From a checkpoint of a small mixture-of-experts model trained on Wikipedia.
Experts: 16 experts in each of 9 layers, a sigmoid router.
Below are experts of layer 3 (counted from 0) of a mixture-of-experts language model. Rows are named gate (a neuron's input weights, with its number), up (a neuron's input weights, with its number) and show model dimensions 0-111. Each number is 50 + 12 x the weight over its row's rms, rounded and kept within 0 to 99.
Before each expert's rows: a language model's description of what the expert responds to. This comes from a sample of Wikipedia text that the model never trained on.

# expert 6
What it handles: Digits and byte fragments. Number pieces in tables and measurements, such as decimal points, digits like 0, 4, 64, raw UTF-8 byte fragments, and odd mid-word pieces.
gate0:52 27 17 52 29 45 56 49 47 42 48 55 32 62 39 33 54 66 39 30 53 57 51 59 60 54 43 67 76 48 50 46 56 50 40 80 64 51 56 52 38 45 59 42 55 61 42 48 64 73 41 63 46 16 37 57 40 43 41 63 82 50 53 56 85 46 37 55 64 54 60 56 36 71 45 60 53 46 65 68 42 45 54 57 37 38 53 58 60 39 46 33 41 17 69 48 79 62 40 37 43 57 51 47 50 48 44 33 53 33 43 60
up0:38 32 41 47 34 42 43 52 33 66 36 33 39 36 59 34 73 67 68 31 60 42 50 47 52 26 41 53 41 49 39 42 66 45 54 30 59 61 66 50 46 54 55 44 66 56 67 32 62 26 60 58 41 37 62 38 35 56 60 37 47 38 46 43 59 35 43 43 44 61 61 40 53 56 54 50 54 22 61 40 60 67 48 56 51 39 37 61 56 49 41 43 54 72 46 65 55 66 42 35 54 34 38 56 40 60 40 48 40 45 51 49
gate1:44 29 32 65 50 61 50 33 24 43 62 57 60 35 52 39 48 51 29 35 37 56 22 53 46 49 35 63 54 45 85 47 54 39 53 62 58 50 66 36 65 58 64 54 61 75 64 50 42 47 37 54 64 49 48 59 68 46 17 17 72 53 36 34 57 66 42 61 52 38 48 58 66 39 56 58 48 44 42 39 30 50 52 67 61 54 70 53 51 44 32 45 38 73 58 68 57 47 36 38 38 51 53 53 54 46 59 50 51 30 67 43
up1:55 40 32 43 63 44 50 39 50 53 34 56 43 58 66 66 55 54 38 52 71 36 64 35 47 33 57 56 51 58 55 48 56 51 78 47 74 69 55 39 41 44 39 48 56 69 59 57 55 55 09 67 64 51 50 45 61 33 50 61 49 41 48 44 63 50 48 58 41 45 56 59 50 50 51 67 61 43 25 38 68 47 50 41 33 51 59 59 44 63 53 47 56 37 28 65 53 43 56 42 71 34 55 30 50 58 49 57 52 32 33 29
gate2:58 49 24 48 58 69 57 41 53 46 38 31 52 48 45 34 58 62 64 50 52 37 45 81 54 52 46 58 41 61 46 58 46 57 34 69 24 50 53 48 46 33 35 40 36 48 66 55 46 50 39 13 52 44 58 47 44 53 65 49 47 42 61 73 41 43 29 52 43 48 39 48 59 57 58 39 50 59 40 45 66 47 64 47 38 52 40 72 44 65 49 56 51 75 42 53 49 53 65 68 37 67 31 52 34 61 60 42 53 49 49 36
up2:45 63 55 57 58 41 58 45 46 60 51 51 60 58 78 59 35 66 57 40 59 66 42 49 76 63 46 44 59 60 73 57 30 54 59 57 40 22 58 50 56 32 48 67 49 45 52 40 60 37 60 45 37 31 50 45 29 50 47 54 47 48 67 49 63 38 61 39 50 47 42 69 61 61 63 74 45 39 28 61 29 64 33 34 44 59 49 54 77 40 54 57 50 59 55 46 48 58 58 43 38 47 34 51 62 63 37 42 58 56 64 43

# expert 1
What it handles: Capitalized name-starting pieces. First piece of a capitalized name or title word, often after "of" in titles, such as Snow, Mother, Luck, Parma.
gate0:43 51 49 41 75 48 67 47 53 65 48 46 45 45 48 66 37 58 43 88 46 40 49 50 54 55 70 51 70 44 27 36 74 46 48 50 80 46 50 48 33 67 48 78 52 48 49 52 46 51 66 35 30 73 55 38 41 33 63 62 39 74 58 52 51 43 42 41 37 49 51 25 70 46 52 59 50 46 42 48 53 31 54 52 52 56 43 59 20 42 49 45 50 52 70 40 49 46 59 58 43 63 51 54 58 57 64 62 60 51 65 68
up0:63 58 40 41 46 34 73 55 52 56 65 18 60 63 40 32 42 51 34 59 34 41 53 22 45 54 64 35 69 50 53 51 84 57 65 83 66 49 50 48 33 52 47 25 33 52 62 46 46 49 57 48 57 59 47 33 48 55 58 60 72 47 39 65 57 72 55 56 50 52 52 46 33 33 48 20 45 45 35 54 40 24 58 62 75 70 44 50 55 66 57 52 52 54 60 57 59 28 51 50 46 60 24 37 53 38 57 52 46 48 58 32
gate1:61 44 43 35 54 58 59 48 59 40 68 56 33 44 68 49 30 48 62 38 50 58 28 66 71 44 50 66 52 46 39 45 40 45 37 59 60 33 66 41 64 44 41 37 61 36 65 60 42 80 58 63 59 43 37 47 60 31 53 65 59 53 47 53 35 69 27 36 53 55 50 59 59 50 60 35 27 66 59 57 66 57 20 71 62 41 74 51 42 48 69 58 53 45 42 43 40 51 41 37 41 49 41 53 63 50 64 55 31 63 36 27
up1:53 45 29 28 52 54 66 39 41 41 39 32 39 43 53 22 77 42 38 33 45 65 57 42 59 52 65 64 55 50 48 58 40 51 40 50 45 66 49 58 49 49 54 53 66 47 48 55 55 61 52 57 71 41 56 21 34 53 39 29 56 54 66 52 50 56 56 55 51 42 65 45 59 26 58 55 55 48 57 34 52 38 36 69 38 41 79 64 41 45 49 54 48 52 64 29 41 55 45 50 63 59 60 49 48 27 56 51 51 56 26 46
gate2:61 75 51 32 40 52 39 42 48 42 35 60 64 32 36 57 39 58 59 57 36 48 45 47 51 57 50 61 29 37 54 33 67 53 32 39 50 52 47 57 39 58 30 63 79 42 37 58 66 35 48 43 64 63 37 62 61 41 58 71 57 46 52 49 66 51 57 37 51 40 43 46 54 57 55 47 31 51 39 65 52 71 73 52 43 37 42 50 44 63 40 59 21 45 41 21 45 38 63 58 50 49 44 64 57 75 25 67 44 39 20 41
up2:36 61 50 62 52 48 58 34 61 46 45 46 46 60 32 44 47 62 32 66 54 62 54 38 68 33 21 23 43 54 43 59 46 36 53 58 50 46 57 32 53 43 55 57 59 48 58 48 49 49 60 46 47 66 61 38 67 62 57 43 43 55 61 46 19 54 43 65 41 47 45 40 55 63 56 22 75 45 44 40 68 46 41 62 61 57 43 64 58 26 57 51 74 58 55 53 68 70 48 61 50 75 58 34 49 29 54 27 53 62 70 48

# expert 2
What it handles: Infobox and list fields. Structured infobox and list lines such as Born:, Coordinates:, Scientific classification, Kingdom: Animalia, plus digits, degree and prime marks, and heading equals signs.
gate0:73 56 47 46 32 36 34 44 59 54 50 54 39 55 63 40 53 74 54 39 53 40 49 57 51 53 35 41 49 43 48 53 45 64 47 41 46 48 46 64 59 50 41 37 56 42 44 49 31 74 40 48 49 54 62 60 51 43 27 39 58 29 49 59 62 70 22 41 40 65 59 66 32 29 44 39 44 58 44 53 31 31 75 45 51 55 23 59 30 47 40 27 35 48 67 57 49 43 51 64 49 39 34 44 44 54 42 46 38 50 51 52
up0:61 30 49 57 45 33 61 51 31 51 49 69 31 75 51 48 66 42 53 41 47 50 35 57 44 28 60 43 42 63 50 55 45 46 35 40 58 39 30 26 48 69 47 57 68 49 53 55 40 66 41 62 50 68 46 50 54 36 44 55 49 53 63 58 73 70 46 23 39 47 70 59 35 31 59 50 55 55 39 50 41 51 71 48 54 40 34 52 29 47 48 53 34 60 46 60 50 43 32 55 80 52 35 43 43 33 54 65 61 34 51 47
gate1:50 51 41 41 59 59 46 39 54 36 49 23 39 60 51 63 61 58 53 49 38 46 40 53 42 46 69 36 34 46 59 34 28 75 57 42 57 48 56 28 47 59 47 46 31 54 52 52 63 40 53 56 37 65 56 62 51 54 32 56 52 53 51 59 44 27 48 58 51 38 70 59 54 61 48 64 42 54 47 41 45 41 24 42 59 48 61 36 30 42 72 57 32 42 44 41 50 60 42 49 38 43 58 43 73 65 55 11 37 46 50 38
up1:55 49 60 60 50 58 50 41 41 36 36 82 55 60 47 56 57 55 48 62 46 66 51 41 52 19 50 48 63 69 36 69 60 69 32 64 53 68 44 55 63 52 36 43 52 62 74 53 29 47 28 25 58 42 34 24 39 44 61 44 57 66 49 51 43 56 63 49 28 40 56 75 58 38 56 58 76 39 54 51 56 53 50 44 45 49 36 61 58 30 39 55 58 41 52 29 44 34 67 47 54 63 73 41 41 39 47 44 66 49 29 26
gate2:64 21 66 49 37 50 54 54 44 50 47 58 69 58 84 66 55 48 29 30 54 44 28 66 35 40 75 47 64 25 41 57 39 40 35 53 54 73 58 53 70 50 60 61 50 58 70 58 57 54 38 58 44 41 37 42 55 34 40 58 24 67 40 60 47 58 48 53 53 50 62 53 45 36 53 51 52 36 38 63 66 71 50 60 59 17 65 54 23 62 54 53 76 40 66 37 41 28 61 59 69 47 59 51 61 54 64 38 32 39 48 56
up2:60 60 37 60 44 73 62 58 64 51 39 43 38 54 42 43 39 44 67 67 66 41 57 42 57 61 22 53 61 68 65 46 59 57 61 45 39 38 31 58 42 60 43 37 35 37 61 58 57 33 80 58 49 59 43 38 26 50 49 28 63 39 73 56 51 47 48 62 73 33 58 31 37 16 62 32 44 75 49 39 56 50 60 59 44 71 54 74 54 50 46 54 36 43 38 71 62 59 46 61 41 38 58 50 69 42 36 50 74 52 51 41

# expert 15
What it handles: Table cells and pronouns. Numbers and name pieces in table cells before a pipe, country flags like USA, initials like C., and pronouns she, he.
gate0:21 19 42 42 56 56 35 33 37 55 58 47 57 34 29 63 53 44 35 50 45 66 66 71 55 29 50 59 60 40 53 58 33 54 57 64 34 59 27 48 49 59 58 67 57 40 46 64 48 57 62 50 56 63 78 34 39 27 47 42 41 53 47 39 43 55 56 62 61 53 43 48 82 72 49 46 50 49 73 66 79 56 47 39 63 52 64 60 64 78 33 57 36 34 46 55 35 50 42 54 53 52 57 52 69 54 62 57 67 40 64 45
up0:58 40 61 32 62 42 35 54 56 44 50 53 53 49 51 38 44 47 63 59 22 63 40 48 45 51 53 67 40 75 59 39 50 72 51 43 64 43 38 51 59 32 34 29 61 35 48 58 51 43 40 61 62 72 59 49 85 33 29 52 50 60 37 30 31 39 55 49 20 59 35 48 43 33 49 35 43 41 56 57 61 48 54 45 52 33 38 78 20 39 61 48 20 58 47 18 44 37 47 26 54 28 42 57 47 31 55 60 54 51 54 44
gate1:56 62 61 70 59 51 55 74 40 62 22 75 57 73 25 61 36 53 41 28 41 52 49 36 63 78 35 43 46 44 47 40 36 58 56 66 62 48 42 45 59 46 35 45 18 44 47 34 50 64 49 48 61 49 42 44 54 64 46 55 47 52 58 80 43 36 55 76 53 56 42 60 50 44 55 46 50 25 50 32 41 45 52 47 46 50 45 46 43 33 53 45 70 43 64 82 44 50 48 52 53 41 70 44 65 56 59 52 44 41 42 40
up1:46 61 69 68 49 62 42 53 47 49 46 49 49 27 53 47 46 47 59 35 60 36 52 60 60 48 43 65 52 57 44 46 47 53 70 55 55 60 76 45 62 54 61 42 64 69 46 65 36 28 34 48 59 43 60 40 63 75 46 48 54 48 55 38 67 49 59 67 33 58 30 52 29 55 55 60 31 52 82 39 57 43 54 76 67 31 58 58 39 23 56 75 53 40 54 13 53 73 63 32 37 52 28 59 43 52 23 63 48 45 34 57
gate2:56 37 36 71 54 45 69 53 43 60 57 59 61 29 35 44 71 57 54 59 65 59 57 12 30 47 70 30 37 56 52 39 48 51 43 44 38 44 45 64 49 36 53 45 46 44 55 52 45 44 63 79 45 58 26 54 41 56 46 68 29 57 55 60 32 48 70 52 69 46 72 55 43 37 47 42 61 31 58 56 52 29 53 40 48 33 41 43 49 60 58 58 50 61 64 67 49 72 51 46 57 75 51 69 79 31 50 38 38 43 63 73
up2:47 34 62 70 52 49 43 44 56 57 48 29 60 61 42 46 62 60 42 44 56 49 45 64 50 43 44 73 46 58 49 41 43 62 55 37 32 36 39 56 38 49 66 49 52 39 63 41 52 24 40 41 33 54 59 36 64 63 66 46 58 50 62 84 43 23 59 34 79 75 63 51 25 66 54 42 49 34 70 62 74 65 31 47 54 64 54 64 37 48 49 52 74 24 58 32 62 41 37 56 51 60 69 45 60 40 44 50 71 40 44 58

# expert 14
What it handles: Prepositions. Prepositions and linking phrases after nouns or verbs: of, to, from, for, in, 's, as in Bishopric of Basel, moved from April.
gate0:43 52 48 62 36 46 51 43 50 61 42 49 29 63 40 44 61 64 64 58 44 49 51 59 68 36 42 12 56 43 17 35 46 38 41 41 39 59 29 52 46 57 53 40 38 37 43 41 45 42 67 56 36 57 62 47 69 73 60 61 45 51 33 29 69 43 70 40 71 60 79 50 39 38 39 54 55 61 62 36 50 53 42 25 40 45 65 51 57 35 52 38 62 57 63 56 67 45 54 65 62 50 37 60 57 62 52 48 47 46 58 38
up0:50 51 42 41 73 70 43 63 50 42 53 66 46 54 56 53 70 61 52 75 57 59 46 39 52 52 20 64 35 55 60 76 56 39 49 57 24 55 62 56 47 36 53 59 56 64 77 60 53 61 40 52 49 60 46 50 39 44 48 59 69 54 62 66 74 58 53 54 48 51 51 34 50 36 46 35 38 48 45 44 57 41 64 52 54 56 38 35 24 63 63 70 46 49 54 55 53 60 46 60 41 58 58 54 56 66 50 65 46 47 47 31
gate1:58 26 59 51 35 48 44 57 48 43 56 37 67 60 63 41 50 51 37 50 54 50 38 51 34 45 50 40 49 47 50 54 47 79 64 28 32 47 45 37 56 59 53 74 42 82 74 50 44 53 27 64 71 70 48 58 48 58 51 75 57 71 57 46 53 43 44 34 66 72 45 51 53 37 51 29 46 69 45 36 36 42 49 44 60 30 45 51 49 41 52 59 44 60 49 19 32 53 46 43 45 75 55 63 50 52 41 42 52 49 53 31
up1:48 72 53 44 42 35 65 68 57 42 45 39 44 56 70 52 54 40 60 49 40 32 49 48 39 49 51 64 29 43 55 43 52 34 47 46 29 30 54 53 39 32 46 33 54 68 62 57 60 32 71 37 34 34 51 62 44 64 50 53 35 61 39 52 40 38 54 40 63 56 68 62 53 70 51 45 56 71 78 44 43 66 56 43 53 22 54 59 49 67 32 57 46 60 45 74 60 60 73 57 33 55 49 59 60 52 55 34 42 51 54 61
gate2:40 38 58 61 46 55 57 41 35 56 37 48 58 47 48 73 68 36 52 61 28 57 69 44 39 52 65 47 67 53 54 56 56 41 42 45 62 75 35 62 61 61 58 62 57 57 57 34 50 32 22 54 45 59 59 28 56 69 71 71 60 52 48 34 39 20 69 44 35 53 46 49 45 60 58 49 63 47 25 64 59 36 53 29 47 46 51 39 37 68 47 51 67 44 60 80 55 66 30 41 64 57 45 40 41 62 66 41 50 42 45 47
up2:32 69 63 43 63 36 84 57 65 52 41 55 38 43 43 68 68 41 39 80 49 39 42 36 44 24 38 42 54 38 56 48 48 30 70 42 50 48 59 57 76 57 62 59 56 49 60 54 50 50 38 53 36 64 45 39 50 50 60 44 43 48 44 46 27 36 55 48 18 71 40 57 62 24 74 67 47 53 48 42 62 39 36 31 59 58 64 47 45 54 50 44 49 50 48 51 40 33 62 66 32 59 31 72 68 56 39 67 31 57 39 31

# expert 10
What it handles: Plural and closing suffixes. Word-final inflections and closers such as plural s, -ations, -ments, -ers, closing parentheses and quotation marks ending list items or quotes.
gate0:37 40 69 33 85 47 42 53 39 56 61 46 45 30 41 46 66 60 68 59 33 58 58 22 46 62 39 45 50 50 49 65 33 50 64 35 87 53 35 45 48 47 38 60 59 52 49 53 53 52 54 57 51 48 49 58 56 58 46 56 49 42 28 34 32 63 57 47 53 67 51 48 49 37 32 52 54 39 39 32 64 47 42 49 26 47 40 45 54 64 79 56 85 53 37 45 36 44 47 33 39 45 57 44 30 65 32 31 49 54 67 27
up0:56 33 65 46 64 71 53 39 39 43 44 43 50 60 36 53 80 33 33 67 34 51 73 57 44 47 57 45 47 56 40 46 53 31 63 46 28 46 45 63 48 59 65 51 41 35 41 49 46 54 63 28 45 48 65 41 59 47 70 60 66 61 45 72 70 55 50 56 52 45 60 53 40 49 43 64 51 45 51 55 64 67 40 56 61 47 41 59 64 59 44 40 43 48 54 76 43 35 45 59 40 59 37 35 41 42 46 55 45 82 74 37
gate1:48 37 58 56 51 43 58 34 63 50 48 26 47 65 54 41 55 72 41 34 34 36 38 50 56 44 44 69 50 53 61 29 41 59 60 50 67 30 50 59 49 26 35 43 22 16 31 47 54 27 63 52 44 40 42 69 55 51 44 57 33 46 59 62 58 60 50 60 44 44 48 44 58 51 50 42 37 41 57 61 28 56 38 72 45 60 51 55 50 59 51 58 52 42 47 49 44 36 24 43 48 53 70 64 66 62 52 47 56 39 63 60
up1:64 76 38 35 62 43 33 56 62 47 42 93 51 43 43 65 59 37 73 57 55 48 51 47 59 58 46 48 43 40 57 62 51 63 49 51 42 50 64 65 51 58 43 55 53 63 43 65 47 58 35 55 42 67 58 37 41 72 71 49 46 49 32 38 51 54 69 58 36 48 61 51 43 55 42 45 45 64 31 37 55 51 54 25 90 46 67 44 40 34 57 40 38 50 45 48 55 61 80 69 43 43 49 58 34 66 59 40 45 52 47 31
gate2:55 57 63 42 71 35 64 47 40 51 54 53 35 61 57 75 49 46 50 70 58 46 50 43 57 46 34 64 53 38 58 49 49 39 53 53 52 59 29 69 34 22 40 51 21 63 54 43 38 70 52 60 44 24 36 52 46 45 56 69 49 36 45 40 68 63 16 70 44 59 29 76 67 50 57 59 46 47 63 64 63 55 55 25 52 62 62 57 42 60 40 54 49 68 59 45 59 76 23 43 53 40 56 39 36 52 42 63 47 56 44 55
up2:50 44 45 28 68 65 58 65 50 55 43 42 60 72 52 47 54 54 40 42 61 56 45 32 50 34 47 33 52 50 38 54 34 54 44 55 42 38 48 58 48 59 51 38 77 64 30 48 64 77 64 37 48 37 40 41 49 46 49 36 65 66 64 53 53 57 44 72 70 54 53 42 63 71 64 72 65 69 60 44 40 59 37 67 41 48 65 24 37 57 51 55 47 25 61 73 71 43 60 44 48 38 56 60 47 54 29 51 66 56 46 55

# expert 11
What it handles: Copulas and number internals. Passive and copular verbs such as was, were, had been, plus decimal points and year endings inside numbers like 1.95, 1843.
gate0:52 49 52 30 57 50 27 52 56 39 52 65 51 55 53 48 30 40 72 53 28 58 54 54 55 52 43 51 49 54 41 50 21 55 58 36 79 62 67 54 49 55 35 59 59 41 53 51 33 43 22 59 45 61 48 36 50 51 61 46 48 53 35 35 71 52 46 24 36 46 51 50 49 57 57 45 58 66 33 45 63 56 31 29 56 46 29 54 60 58 35 29 62 46 58 55 66 37 48 55 48 39 59 56 50 68 35 24 64 43 43 50
up0:63 44 55 40 64 54 46 55 52 55 51 62 52 42 44 63 50 57 60 62 47 50 52 64 54 55 56 55 49 67 44 43 49 50 72 58 42 62 64 59 56 31 47 52 38 56 90 56 43 41 55 48 42 55 38 65 58 58 63 76 52 51 52 37 24 50 40 51 23 67 55 41 51 51 26 20 76 55 42 57 81 75 27 60 51 68 62 51 36 51 60 58 59 45 67 47 46 43 53 48 71 43 37 44 46 51 38 43 51 45 49 52
gate1:52 57 51 50 40 46 55 65 45 29 55 40 66 74 57 66 62 35 43 63 42 61 34 62 59 62 65 31 64 63 66 55 43 65 67 37 61 67 34 60 47 37 50 48 46 70 44 55 63 53 58 39 47 64 54 46 41 40 78 45 58 62 51 33 27 55 70 56 60 44 46 61 56 35 30 48 51 50 55 32 76 58 51 36 54 40 51 52 48 48 51 69 45 49 52 38 58 29 34 54 66 47 73 58 44 55 77 48 07 41 41 50
up1:60 56 37 57 37 55 39 40 44 59 57 65 47 45 64 58 51 69 47 48 26 31 64 49 46 37 42 52 39 69 51 42 57 57 56 56 74 59 53 49 65 50 47 31 31 56 73 54 47 69 47 36 69 45 64 72 47 53 30 29 51 59 36 46 81 51 43 48 59 38 29 16 44 30 58 83 44 37 57 46 53 59 72 48 49 46 78 55 46 47 51 54 49 63 30 53 27 68 51 41 44 48 54 36 52 31 35 56 64 52 50 19
gate2:59 53 37 77 33 48 66 24 50 38 38 40 59 37 44 54 51 34 62 46 56 80 64 56 50 56 64 47 61 35 58 58 63 44 36 34 60 68 46 47 66 60 44 62 41 34 27 53 62 42 52 65 56 48 37 44 59 74 53 53 60 34 56 21 79 45 47 65 71 45 53 53 50 51 46 29 55 41 44 32 49 68 48 58 51 72 57 53 39 38 40 33 37 69 59 63 56 41 51 49 48 66 38 39 38 70 50 43 50 44 30 62
up2:49 68 43 38 54 29 59 44 47 43 62 74 66 26 47 60 59 32 26 27 36 50 55 55 53 34 60 49 41 50 64 42 49 33 41 55 41 29 75 61 50 40 52 55 35 60 66 63 49 47 45 35 49 76 49 47 51 51 65 55 43 56 51 66 47 66 69 32 21 22 38 46 43 52 40 44 68 40 48 53 55 73 46 38 38 56 44 41 35 77 64 40 58 52 59 45 57 47 40 41 59 39 49 56 47 52 57 37 52 58 44 51